Weights of a small mixture-of-experts language model, trained from scratch on English Wikipedia.
Size: width 256, vocabulary 32000.
Below are experts of layer 6 (counted from 0) of a mixture-of-experts language model. Rows are named down (a neuron's output weights, with its number) and show model dimensions 192-255. Each number is 128 + 32 x the weight over its row's rms, rounded and kept within 0 to 255. Numbers have three digits each.
Before each expert's rows: a language model's description of what the expert responds to. This comes from a sample of Wikipedia text that the model never trained on.

# expert 23
What it handles: Pipe characters dividing cells in table headers and rows, also semicolons in field lists and labels such as See and Location.
down0:156121110121083187122109156135114124110095150156188114114186109121067145122108125087130117123158123112171129148145038119129142164122125136134150098138149144071052113073136065095114178130150174
down1:095117119113134144105117176145168106197094186145147124188103160107131130135120159168132134117124130116123181153118212136107203127145124108137096121140136132107158137148144152125086160171127141
down2:128184077129130157169137103175098088123136212141143127160134104079151123167152123121145147140127104172116135120107110129139090085119140140070125133127161147198099175083137161144086112118135139
down3:138122098134112171079093102084145168090166081149167106091112186115150111141139106139073132128140151181102194118110119061117104130077149192118112106148181175115078133109124143160153194184119082
down4:153140140161136073125105100148130137170070195145105147070115177146127109160167132103103102079120128163131132141154104149130154129172057084139188113166115084063105139146187115093110129108067148

# expert 9
What it handles: Plural endings and general nouns for groups or content, often in lists or section headings, such as people, members, films, information, music.
down0:161139102085119188111122116105105123121100119109121163153123115120121138148123098116122111095144135081139190160098090131130101134108169088148100111124117125170109153138147104196193176039114112
down1:156120103123096125134173063098090155090205145144139140150178147157077090131129131100161155124112136157115142158124084185138143125198095121123084160154129172139180125170149119187132167197101135
down2:085105120113077114163129182148142134128158123143160133142135140080167152141128151164138169132112130109165137156118089102084169101093120058164015147110167119112140078089119109126090118174141093
down3:076115109101122174160171162090163108131172132113128116127119120125161152134180141177044068120100126129127123089106132114139110148107132077151058173144124140135194077118121086137109100105133107
down4:144141120134196131138143118136120111166179134080148073152124144108071089132149118165165133080138121161172089099154129158148074143177068124141127111148119129136169161129122131092116118126105107

# expert 2
What it handles: First or middle pieces of proper names and taxon epithets, such as Knob, Bad(er), Mac(Whirter), al(bus), often in species infoboxes.
down0:094132168104124148074097169176134141126114140105163143121122147114095160060119118139165150220124125157118161161038164164116097171088147136168069108119189130129167133147166038139121149101107096
down1:103123120089167153135089072123094109170116116120184146130115165083119113147127088117087186131138088117105147167103130184165121108103126089148079087166122121115146167112149175097134168077109141
down2:195124105120118172135157101129151152146116098090155081107080129169152170154142158106133098160135056181151115119121125113144113099131131080118123174136103095146136165142134159146127124103141125
down3:152129145153133121087177126110130161148116139091125135154176067128139148121136122107155138103150109177111142114173085071150105129163156120141130140104081155180090011125138120125126127171130107
down4:095112123125141127077125161176128153104107132110128149193159133121130097119104128135111151104136101063092095182111127145121102171153103144162040177099087131114113135123148165148084088157075172

# expert 21
What it handles: Line breaks and table column header words in wikitables and infoboxes, such as Notes, Result, Votes, Attendance, Name.
down0:113169135157120068165170157169101086117161164137111153126094138121173123097112146126176169126184134116165147116098135128140158110099165099143164109145134129172138060093046126145098152085088138
down1:116145124109187144085132121146148123128130093123093133141119150112156154140114123093036128071144196145099107105098094133067103187044100131126139124190087128113126171093135155155166118087144101
down2:160197180126084128149075191095150122156131124111208159131207151179088168165114130151075085143132096164142123126107094174164135135137119184078101078165151058159124077116115113162117158160121141
down3:128075165170119148109157145185083150102059119063108123145100099174126155099139150120055107142122172145150159169129120102159134112129116149119128082133134140108125147137144179108125110128086139
down4:136140098141119099146120119152068139152112126145130142133140112138114096094104136137112122126083070141139179116132167139117124168065139095113145094121184125071115092112097099157118115151194101

# expert 19
What it handles: Closing parentheses, quotes and brackets, and the == / === markers around section headings, plus table-row separators.
down0:187143155142181179108171110083100119111110107124159145181102128116189150091111164103205148095127168121144143125084106140156110147089155117144108128113075125111163044143147099158139115130171117
down1:120181108132119135101146160039119121143168140103124111139180075124107172104131107071110163147137144142181145121122118090094094100114129084141127098090155099132176109167160101106084154121118132
down2:149095159121103127175081088141104129106177190155139131107131106111146127076162119086138158173141082109141130078159132132069042117143180143092119152148110125112086117153149163115175086092151123
down3:150127118138101152109155101088164116119077118074116161156140128171135129158125146117088098078162117130098117081149121076145129109119096173119154083130185096068139121107156104096099129119112145
down4:096102124062117143119180057161106162115111115135155100110113165114087150100096113131079129091176151103102158109128119139165142085124121153105149150092156154139133152123147129100168154144120160

# expert 41
What it handles: Structural punctuation opening list items or table cells, such as colons in taxonomy lines like Class:, hyphen bullets, pipes, equals signs.
down0:098113136187142182112107139156173106118145122059163194103127111172136051178169172135155088154098071099116098113100145167199137117084059109100147009122159153151113102185098135147142170153132063
down1:101152182109091083156094074125114086131127139081168105094146094127153169158131188080125130083113068157146073174151132090130076173112091152056154062136142113116121165152125097130154134158194117
down2:106123088097132124131189142065111117126153148171121142134130148084208064113140131148138201083105141122138144128128080148132126211140133056117165182119153138178181062129146177165094164129145116
down3:135084140208060090091097149130127127152173190156128126157102122192135129086154106098112126153133080131096168091063089144087149174058115121114096076138086135124123117104091209196131104142146106
down4:164129153160065121156138102164179080091134155163111111137148102179155080137177109170098109146102132082109103120121112090110154094098130150073114159178135103088141134115092043137102142092152093

# expert 12
What it handles: Nouns naming a person's job or role, often after a nationality adjective, such as politician, footballer, singer, director, member.
down0:123125104152164124166135118147168165120101076079150152078110173172109100188151106171133101139136156157131113159158078198087135119109129120143061096155184138111126109112086178146155121067138048
down1:118143201120077140156132119112170106153167088131123130115148156113121138099158137080102101125153131118152137178149120133163107174124185094136141156087146091082130129059107094168100121109105103
down2:097130093176126123153095152100130099130088123109165093162164119148092085116136142114095128138122129113127174148106118097104137137163149095110180139191113095073095172110098188129150160122161094
down3:083090132117154119154169114105141127134101146083150112141179099091070107136125144085166132098059131143203160135046105101122128112145154152202095090133067147110132095164079111154130095177091126
down4:177152089143103089116127136117117119109169148134196125172148095107101110131162147106094167128139156169126156171104113137183192121087096132093166135153093113109150172184085130078105164149109164

# expert 40
What it handles: Four-digit years after in, months or office dates, mostly recent ones like 2014, 2019, 2024, plus century.
down0:109142096093146167118118113154121189135131106131093078161081115128187132107147118146182154145124125129151209141085153136079113123148167155099149015114135162128082159101154127180132119149128092
down1:118122108105088157150118090134154133089153148114134199161132101101155150093106131167137127035160135158119148183123097100164128113178105131128144161157159158149198185179178153116081119174102158
down2:165091113177082170132097185132137115104179134153161141089135151081143100083180162119158194105072074117153104150078084127144170173160107062123190185143131131101128139112160104129187117142132169
down3:095115172129123131076104094121128099222133124088152144069146156158117107115113102121109087106219155094153155114128096168132125178115114139100111137092139172123089137085134136100197052162165093
down4:115160132131116090133165120146153160121116107120183082134083168151152126065084151130175092103161125197099123141163163082078094130106183112161102076146139120162059106137156095140136119143149167

# expert 25
What it handles: Head nouns for places, objects and works right after the, a or his, such as station, song, monument, regiment, engine.
down0:049087083115102136128058068130128125153146150123063170120156117186124188103162181121143130122101145077159123135167127110148181081119117122122078159151109169092164131149139107121177168110085177
down1:131142137176093121097142112167180098094167187062114097124079138093043106158160127096153100162098226147161114123171107100120132056103158128153149165107095151152126135082115182175119134149124172
down2:121098107141183065112099130188121140110141127128162157112103139129174070135137107115177109090110148134058116121119153119123101134119157106148145128123123155156117128082150180132134156150074126
down3:147100131124164149143130160123167138136073097110121193128120130110120164144106142074113133103093137175176129124144173084101118192107138093157161081141125169107096104153131157150075140132149097
down4:143131115162149088121068172158058181114132169120092114083122135124097125125138146129147119100185151112173142182101125140078138097095092102092092112109087107128097087203108077237128141121113156

# expert 44
What it handles: Pipe separators between numeric cells in sports statistics and election tables, and semicolon-ended numbers like 0; 1; 3;.
down0:165089149135076144160108122158158092166093093099145120137127091117153092159099145119114172176087143158153119139099109144119118110208039145070099150129127141124106168118093162140101116114177089
down1:204131113163140123148143128134164117097133095134137174106171151120180126113108131184184116155145139171159145128149105085181030133165122129165123142119137138139128164128116134096204073111148124
down2:200113179173089169131105130147153147056122142092115093092135099097137155145118155107177138062149129151158100195154143177160100152119117147109131125080104131184108159137159119127104170160092133
down3:129149118129085120109147173099107159112092172163155137101090150163132120090105090085110155193109162109087090159138153133170125136158082150126167143067136092181077132122179179039160101118126123
down4:145095162170158142160121099140111123075118194109112125078145110167120140154127134132097094137153126177060145140156137130127075111103169125124065112188131115144127093105097156137170159080082165

# expert 22
What it handles: Coordinating words joining list items, such as and, or, but, while, and commas, plus ordinal suffixes like 10th, 5th.
down0:148172131187128086221131130095087101167131161120191181149090124091078163121128107173129099083058113140172112115135129141118136090123084069094123143118148124153132100180121108192143156111123049
down1:114122112137140108202092152162137178167126103101146141141115100101132146090123200091133148101128104078079141185173130114084166103148139112179148131157174140139107091104160073074129111121135092
down2:172132156118133158096157129145152143172114165108178134101132142150159132050150155066073099121187160134102075092086168090132100140129138123146095107049114167079143126105115107145114154103128113
down3:147142115152139131056150082144156165086093120072165091131110113109130118117165093118090055133196092174108157097167110088088144108115116132110103107088105116140135045189141121125093183152165135
down4:143138120154142159110083117147088069158164150126048091101160155076138147119079157150135092103173125108138125132073171097056120029159130146102152161167141113119131130122075107170138118110114175

# expert 18
What it handles: Single capital letters beginning a word or abbreviation, such as F(reston), L(arry), N/A, MHz, often after brackets or list dashes.
down0:156102191172148178151159173121084161107116171144099150133155152134166175131167117088060098140126129096144083112196156113148086155061158134116131129116117131155142130116115145205111124157135104
down1:160121086142133166109120132150125091090087121109133102063105105101150146095106142142174169169113132156110111157052110135187116055104157147154172080122132102149143110192132107069134069132055066
down2:178061119190100102142145112164104152143139128171097083099138156165160139094126102103151123126118146130117144094243066144153105143150112153137161173138093122134207176181130117094144126139120124
down3:172142156115198098121137163150136090138144171111114100141085089112155182122173106096092124110101081177123162143118115136166133127114171140104036142168143092128169183140176100114111161128144128
down4:093127122101086113143114129158155127153183187161107166193164181123085098114055137156076097118123111094158153157140124126115156166143061089084122136150093116116120152117142133137103056106183114

# expert 14
What it handles: Mid-word pieces and accented letters inside non-English names and titles, such as Veszp-ré-m, Gil-i, Ghergu-ț, in tables and lists.
down0:090155130068128156166107164075128110134140152089179105140129142156134130119098123110084089030136109164151152162099115150134148150079111156163134089158188154144134152136146137122085092155174199
down1:084097113136084148159148168060131185123144140108148140173163067129093123099110134151123174141139158100094100163108081162088134101133173104107126110127132157114145102123156117137085068128127133
down2:135141120112136141113090119181070157141096106094091101143116147170133088164190144028082092112117155132091103094133138149160109101128122143156174139154113182177097187063093149142097119157151142
down3:106131135116119067157148154151129143146189108152142144174154188107153058067167132093091157077147137120120146169132182120143225132110091074124133122167091115104080156130098214144111088083174136
down4:200145201140186110168109122158113133123161108136155073143105114098150102131141140170109165073133166158044119139105160078136122108099120103147129094091146098080128168155170097084154106188113179

# expert 3
What it handles: Articles and possessive determiners before a noun, mostly the and The, also his, its, their, whose, and possessive 's.
down0:111126178036110132097155080144126176130041189112146154115142145118145100158115131119144135151101118148198077152139127088148156110146103128128138127156159148079117155155156175107064092151178152
down1:121089156082104139131145132149190137124088144114094091168147129189130099122132126053157135080097171105125131154122105090147145089129107177164132128057188113102146087159121133108069089037147089
down2:123177179119185107161109153159119119099215148142134130129195115139164144136157144115108127180122089122134148137155119113121128153157087096140108199106106127076140166120095099150161180112107109
down3:187107128185163184112190067131112192120083137157161102162171128098171107123168184127126125122139148196092090097116196092149119061086157118004107133165136119102129131160130110095106071067140097
down4:145204090096084114163129116133183068164112154133142095138179119166134117139093102141161136118098134135167160089118123142159081110107130103142070138085102072156112109146116190121161197161100116

# expert 28
What it handles: Indefinite and definite articles and nationality words opening a description after is or as, such as a village, an American.
down0:176133148169141129046149147166131095148111081194074138110132131070109164138160151117173148144146077095145132145154146150083109163094151131118102133112184087156056107083127139088164128150103145
down1:098137207101120098134126169157125078076144065103105151075133118127122187081125082105158103139137151163110079141139123103158074086184153167121108114157172076114114134109148098073162112117158128
down2:112088151095157151150173129118132149101125155105060096056044111173154114079136124129130126130166136121136131115134131099122129144107150094074046089183153153130089096171145100144165144141138137
down3:171167137181169180078126120145132164089149102103124173129126143103075118119081144168130160117181127114121157141084132117135141126177144170173062138119201173184167123109120153154156109081111118
down4:095137072138150118174102194121090052165130151100086133099063146184086137102074153086101110150163192132184138083093106153153159146108058131137099177115153166188100161092097066135155128139052131

# expert 31
What it handles: Cells in election result and medal tables, such as percentages, Write-in, Candidate, Turnout, and colour words like gold, white, New.
down0:123065149157057172133120061131113118119088094127117128155084074160123137146156141112092141168126070168106128170037127139098112142089134154085117116152089067066144149083056081149107156077173116
down1:192121165153127157089135112094148113132083101138138137125171090142098066184105050150066106142176135140165124166114134153108178148167082129194149171091125137191135125095177093166193120194158185
down2:124085096134109058110168132067125186116093100153145167167148023129155131126146144097102097125112200092134110115105078124189109083136106125099128107134148104123125116147106162133127124099123133
down3:097104066102123117131079147137168132184164148145143146141120164163163178128125121179104100118153067111140126166137105081148109133212155093114134129132130146120116156168105080056100109096096102
down4:121135137112077101097082121142097164077113144166149092074177130102148166118137092200094141115127168121150135126121133165171123200097116122136076173171177083139068171133117140154126132111125132

# expert 35
What it handles: Miscellaneous pieces in lists and infoboxes, such as Mid, wood, plural s, and word endings in species, vehicle or roster entries.
down0:103156135078152141103117071097114095165121135193126151134204128139144128116139133116160123161191171130149127134139093101105151169118141112087068104146204146144165080068098139146151041141113142
down1:108110161129121112193083137129073130123132097109092157126131101148112121094148197049138119143123124187124160087167085147124154132119136144184140166075153112218146098077052143143140133174101160
down2:197114151147139144146156134136152112150140167122191090143133201102177065125073120201178139128113143096101148145182168149099085105132129128076152200189158182099154109121078203118104132140101143
down3:139165135101119107167099143121147170073140127129118104096090204072144096134082094151088154117132095038116095119151061109173109060092151078081164113077138169172169166168120190150103152069159080
down4:065088159125147122152128089122172138109154081046155140088138089144119083125115120072143140080153122091066149128113142156219145178155106174173104104148105089170108124121131167150161111095129159

# expert 37
What it handles: Word stems split before endings, and nouns in fixed phrases, such as incorporat-ing, navigat-e, part of, the way, known as.
down0:129069122151141159158139096204164082187122128058118178101151175171044123141118145104129105140091107141150150169142134120147110135086138150102119107164117162083156111083125113111120149188123144
down1:121112142111167127151143131096187121084075148129185079095133151150137129091098125160134099085132150131079166074139144095090126071133120167127180138109114104093114159132142102153064131168095190
down2:192115124132150157118113164160122109141153126096140154096105172133134162136134095092152140162172101109150142075150122128148160082140141113139072125131141149135150137150125182133139153102143029
down3:148126167189162162156118167106198139114212128054101141131112134078114148127115070100117144180169110070156148141118138081169163153098158151101182183182078127124150166086126182092124106097092151
down4:113122111144115140091140160098106104141042186127116111137132082163127130141132121061108098211141098121131159100168115102148149100111145165097132111136174084138144104122104098097119156097178141

# expert 38
What it handles: Forms of be and linking verbs after a subject pronoun or noun, such as was, is, became, been, plus not, as, also.
down0:108146071114107109168123138132135134144096103119088159103090094190130092117107159115097174214184126161165133049147132076154120152133199128165107152113118087149144130091081032146075181188125134
down1:124126126177126161199117137129079127130119161167191122104076150091168164144085168177066162162102098120161082134139145136131107100097171118162157177158125130080099127119144156137114110096152090
down2:165126122140086098098101175094108174108120099173111127127156122099123108127141125194095127136167141121157049111124158126139091119175115162153144171129131143097142138079162116122128192086067147
down3:158110129111116109091096084105084172141180113097124180171128128159086153151158104142105132131141141171089152055165104131203166142099135101090116086111166127107152110097092147139176167146091157
down4:184137106115106102143163128106165141139106102182133113176175111150189150099174125113124128130122120178097114148164140153176105114144100181122116135129101105138174127127049093121145170178070071

# expert 16
What it handles: Words inside names of official bodies and titles, such as Council, Society, Department, Institute, Minister, National, University of.
down0:133133128163087130221074159135177103124118148134163110147111094164112098134112110127143131130117146129080095055092148121140145137184184053136125112180091147156086126146086083162121102099150143
down1:135089123131123126134104110099174102098123134092139095103105160194116090086133115110168145122093069146086108122119132173093103163141155115241128099107073160127121112094074180148088137101129139
down2:135106109131080169173109143100190155094080110115090118097185151129136091137141081050152150116195151085087120090096177136135131173138160156111127122174077113132136130143188142115143125111169074
down3:165071164152110102106089147175157169152141131106106133102143126145145157134097142172105127092085168205153075092152101159148060118133205069069153143101182166113104101103098149127141162139128056
down4:139030152063126122175099136175140122150189111137131140127096148144121117132085121126123126152105208078080101119126149114112129110119185142158125141125182206061071144095189131051108145147130096

# expert 1
What it handles: Words starting a clause or verb phrase after a comma, period or relative slot, such as to, that, which, who, he, it.
down0:160172150084145128116100098124143092152130151119125169142113117137122133122168143156130147097115063184103126175182154131169218115100149141080116157157089031201133115062159121132108122128138139
down1:106074107106129107103122173133092108161039109181089148130125092131153078138119175116191115084139119168093152138114144122105108135206146167121116085126118158152129150049065118079072129110148158
down2:136125130193182112087157098139131149147117195074178129111117092136135158195167072118144188131164127147116179128166206119106068145148124073148123164117134142160112141083131154130106183156039146
down3:183148099133172151135113117131126135127130107166159096148140138137146166135121154156115104149148088126113081185164123122176113164145168115130146057116118107154096116105127133155176123111134135
down4:076124158121130137099116097181166075168154068170115110109137087076137116157101078129126165146118135140118166193144088146118141127144087155144108160165121159135155141118161135065133116111180115

# expert 6
What it handles: Sentence-final periods after place names or years, plus closing == of section headings and line breaks after paragraphs.
down0:074127089116106081098131149088141118143106169111169082136141157139119166103132099136154172091125108162141109151158145169149100117200150145128137141061131130160144086152110101129108081156098131
down1:154116132120141182137165089106063157107109162140123120135166097115109076140160084169109129124122089096122140083120187107200130132132150150089177075119180122211123131138153204116092169158118111
down2:177176097114114216062178140140060115109136098050164091109172095115088124158121122138113145094134108072068150117127136151126181095113128138117170145145151118074125077149185129143086070118076088
down3:143130105131118098075145103144127155161131106131167111124143159189115151142132090112153073087161123154102128104207164130174125101130106182108108086129128145109095018103099097112160136084076215
down4:168116176147132178130122143107122181162190124157120148140144125108134164217138135201103101168077158155126104181141114102117115154108135123091095155107130121141113103071126159128176173146082181

# expert 20
What it handles: Line breaks ending sentences, infobox lines, headings and table rows, especially before section headings like ==History== or list dashes.
down0:152146118126077161168098103131181120108062122152154130092131069112130100077107102156136128086086177152114154226134149130177167120133106161158040145116120145144181205174130160132163095135160104
down1:136098130091084108133144081180105131124081090157141089098185101114084119158102156146138139121161130091065141101112107157111092167117126104102255164134152108117138107113198087102124161134084122
down2:138148060101085109097154092136095109034090172121149100111170155077129112122089146079140153126112129124104153107155164146115156132125133144071169139163171156179115113121098098173153193136091159
down3:151132125095144085120110148218118169133158097083079098128206180088101111099123169187128161135113175139124173099101179130093136116128116106131133104164130140114105103098127145141131154100090187
down4:132102107166169146157097120068191151142127129134101119148188089146125105102078121099189126144087088054147177129120132172122120104120081159105154103107172119121153123104085162060145087169173098

# expert 5
What it handles: Determiner-like modifiers and adjectives just before a noun, often after the or a, such as many, several, other, first, new, same.
down0:142101141172136130131168180128118164148061162148107094128100139124081170193165100138146122095186173133156141127141150148096122077119100098097194151143114095199210083089123090085117101164140143
down1:124107147116115137168091112155076029079080140129118083000177192054128159121155139138093139099074078121176064168087111091121144153099129135092142094109142093140130153084122107138165152075134154
down2:082087139185105126108144118113144139136073134100117170128113097130132090122087139144075085130129149118111165106126096176090174189128110143130146115109136113149127173148107147137074140092146151
down3:155107151142178152108091109077120133147149089118135126159065111146097149149129085137053120141121095096119114125147131159106097141103033098125147089087139133120082104094127115080101147134152039
down4:119139108100081152183139140092141169149139139136132167111140127157097141047143117181149140160105138148134152109135169138113161094176157128114114173131131153127051104019103095164178118083148096

# expert 32
What it handles: Digit pieces inside long numbers, model codes, gene IDs and table figures, such as 332 in AS332, 8 in CD8.
down0:146142145131099159139089141146146086111101127139175068109175160140111181095128126153128146087139154149117109153126140068130150131137089176082115169119135159172153076066105125134144193146099104
down1:120101114152101156126138142098144158154142093156093097179105143160124177098127135124137184151119126056147163146101185144086101080131180122173152166174178100027151111098121163072097119105107198
down2:137170166104145156118177190080094059121139147135147170132158114092175116156140149133190156151186149118119097080143175149120149162173118164138153137125075160130147098178098090187142182091111116
down3:143156085122145118087088179152066149172191155120083143153138134131154021111167117091147152112128124133111143114160120123132120134177158147110097122189178112100123104113103165135105085145156158
down4:109109138114144105170122102161115065196164135079144165121167114172121120135126115173105124214075113156169098143147153120114134135197169086122158138108169118121134094144182122121161122060111157

# expert 15
What it handles: Standalone numbers in tables, infoboxes and measurements, such as ages, heights, dates, scores and statistics like 47, 8, 23.
down0:166087102142171095067142164167130122145142139102081105120128144140137075119127202143141098133180126184162116119123142100136153173153079112090144139133064063180141157166113173146164095149122140
down1:142080177087144122141147148151171082162141087134142133118149209138041145160117085158142050168123186114124118153112156133133124148114138112128105143146032096080102147148100129179138078089113092
down2:128115177127081106108090129120076152154148031108157113176187146179154132106157139137095107167115174089138135203117155128104115087099147140073092157148082127145107105127168200141132098159152093
down3:113167143197221126166069165114163052080110161099140160084132176209149153126182140141119126143110097083083064126133244117116127107134167092151161128101166147080119178153111098135112122118096129
down4:112117127148164169149201115131157105119148079160141137090119065168167134169097141103116093159111179143176116135156100123192091090081164185166078143111140038143076106135092097141108091099130134

# expert 33
What it handles: Prepositions, semicolons and verbs introducing objects or list items, such as including, like, called, of, with, for.
down0:167186140067141127173120155084124073132152118116140146084149082124152094124193139151173123137144193086090156135118127164114103105167131102073109150105122085108089130105079137129115100081129138
down1:077197200123102158129116136132158126092121118100143108121198140104116108134108119091175155112124140129127127097109134098045120138129122076000135106097145109169122135130110087154144122138148145
down2:154161115144168070111068172149109119126093064138116141110138140078122097148148112085143108126096140133136201113135130108114135177126150150120165109091104082113071141106180167097154095149182145
down3:083183087094156103156091155143152079136137169135132113130147098092096120088112098113188182099158087098098132116161110120144073166076136112131146113090189058089127142127090179134114096139161138
down4:085098120140122100145139122115106198148114148119170161132119153102157111116111164146183098113144129133074136121083172123133105123153152159117173129137175165071139174153057153173159106119107157

# expert 46
What it handles: Month names in dates after on, in, Founded:, or table cells, such as November 5, 30 April, plus Born and section-start words.
down0:141136060102154067162131147163106083173146184174095127132131110113100154141131122108128067175125068103110165167091145142120105116137101112108144133145175142164114128125105083175150161134163096
down1:146099159114114154124122115131153187151121127163135118154186153163103203160134142094104080111069110142078170174130150089120131144167117097078123172088132107140132125130119167153125156172142109
down2:117117120148188146185128158075115126138144106102154136092118113121155065090135095219139063101082144101133116128166099046112096162182159137181154099207150071140095152051142157056156160135095209
down3:108091116162104108106070136121086122090175124145119136118140127179131126056107082108110118158147152099133101136108092178033122094164177110136113098132155158173104053151129106080159066095113193
down4:152120064095156123100103086121097102115128145062129122158159133089153147163144164114128101133144140098153177129130143167149082092091101187121133072138130118117151165035127168104119120146094140

# expert 26
What it handles: Words and symbols in numeric stat contexts: Height, average, age, ft, number, table pipes, slashes, census phrases like "there were".
down0:136117106144081103173137125099121159168138114122162149144028136068127134070112169090136135143109179101152200092166084168144143105090070119112173096153093116168107108110135097139121135143122162
down1:129116140081042132078220103136167133119112148085126158122098117069137101092115113109120161154155192187079118161166190066176183110145112138088118102159158148177096108167151178119128130112088084
down2:154130097173148152172161090096092094115126088122146129146055100154157095079092164118119140094072136124118201161122143049150115153115152132120121109159100119169125114090105127180079177200179109
down3:106099166087076169118071154144078118169098168134153140141104159132130159138134098117111079119132094149148150085158112093116134134153159159071102111157181100114059140134143113112139084100189175
down4:102087133129103127091085059108103115154120067168161098069148115154121131107115113142085154052118133129137149134164158154140153107114137136118114138124118168124165118118127129171129123097186121

# expert 4
What it handles: Opening quotation marks, slashes and pieces of titles, websites or credits in lists, such as "com", Best, Guinness, Encyclopedia.
down0:135188169184108131123067141126172117146097089182108081117093165153140120112176195149111117116108097186130115117164183139060127192154137109119148083120188115065165171148161127171143140126149089
down1:145134154109158129138145142119123116146090129142125156167162095131153124180205102098086151138164105124097111101142070061166200126145072107103143188104149124126142178140074136051191094084154131
down2:084139136156103178152127182147084227135124137179141095186106152127150061111097091168109116127111123182132171169076135157173088168103196107110114113069116166148122086138151149148130136128100164
down3:177118124129124132038076124138146128071150109175136153154099116169111158112079146084149154140249133096141165111131157122056129121174120199146136121115161103163142164210151098132069142138093165
down4:094137064137106131103122095151127083115136164086071152186147110158148160127082167101188133138063104137111129081143110092192115169126079148127123191064070176086182151130124069130166134178089119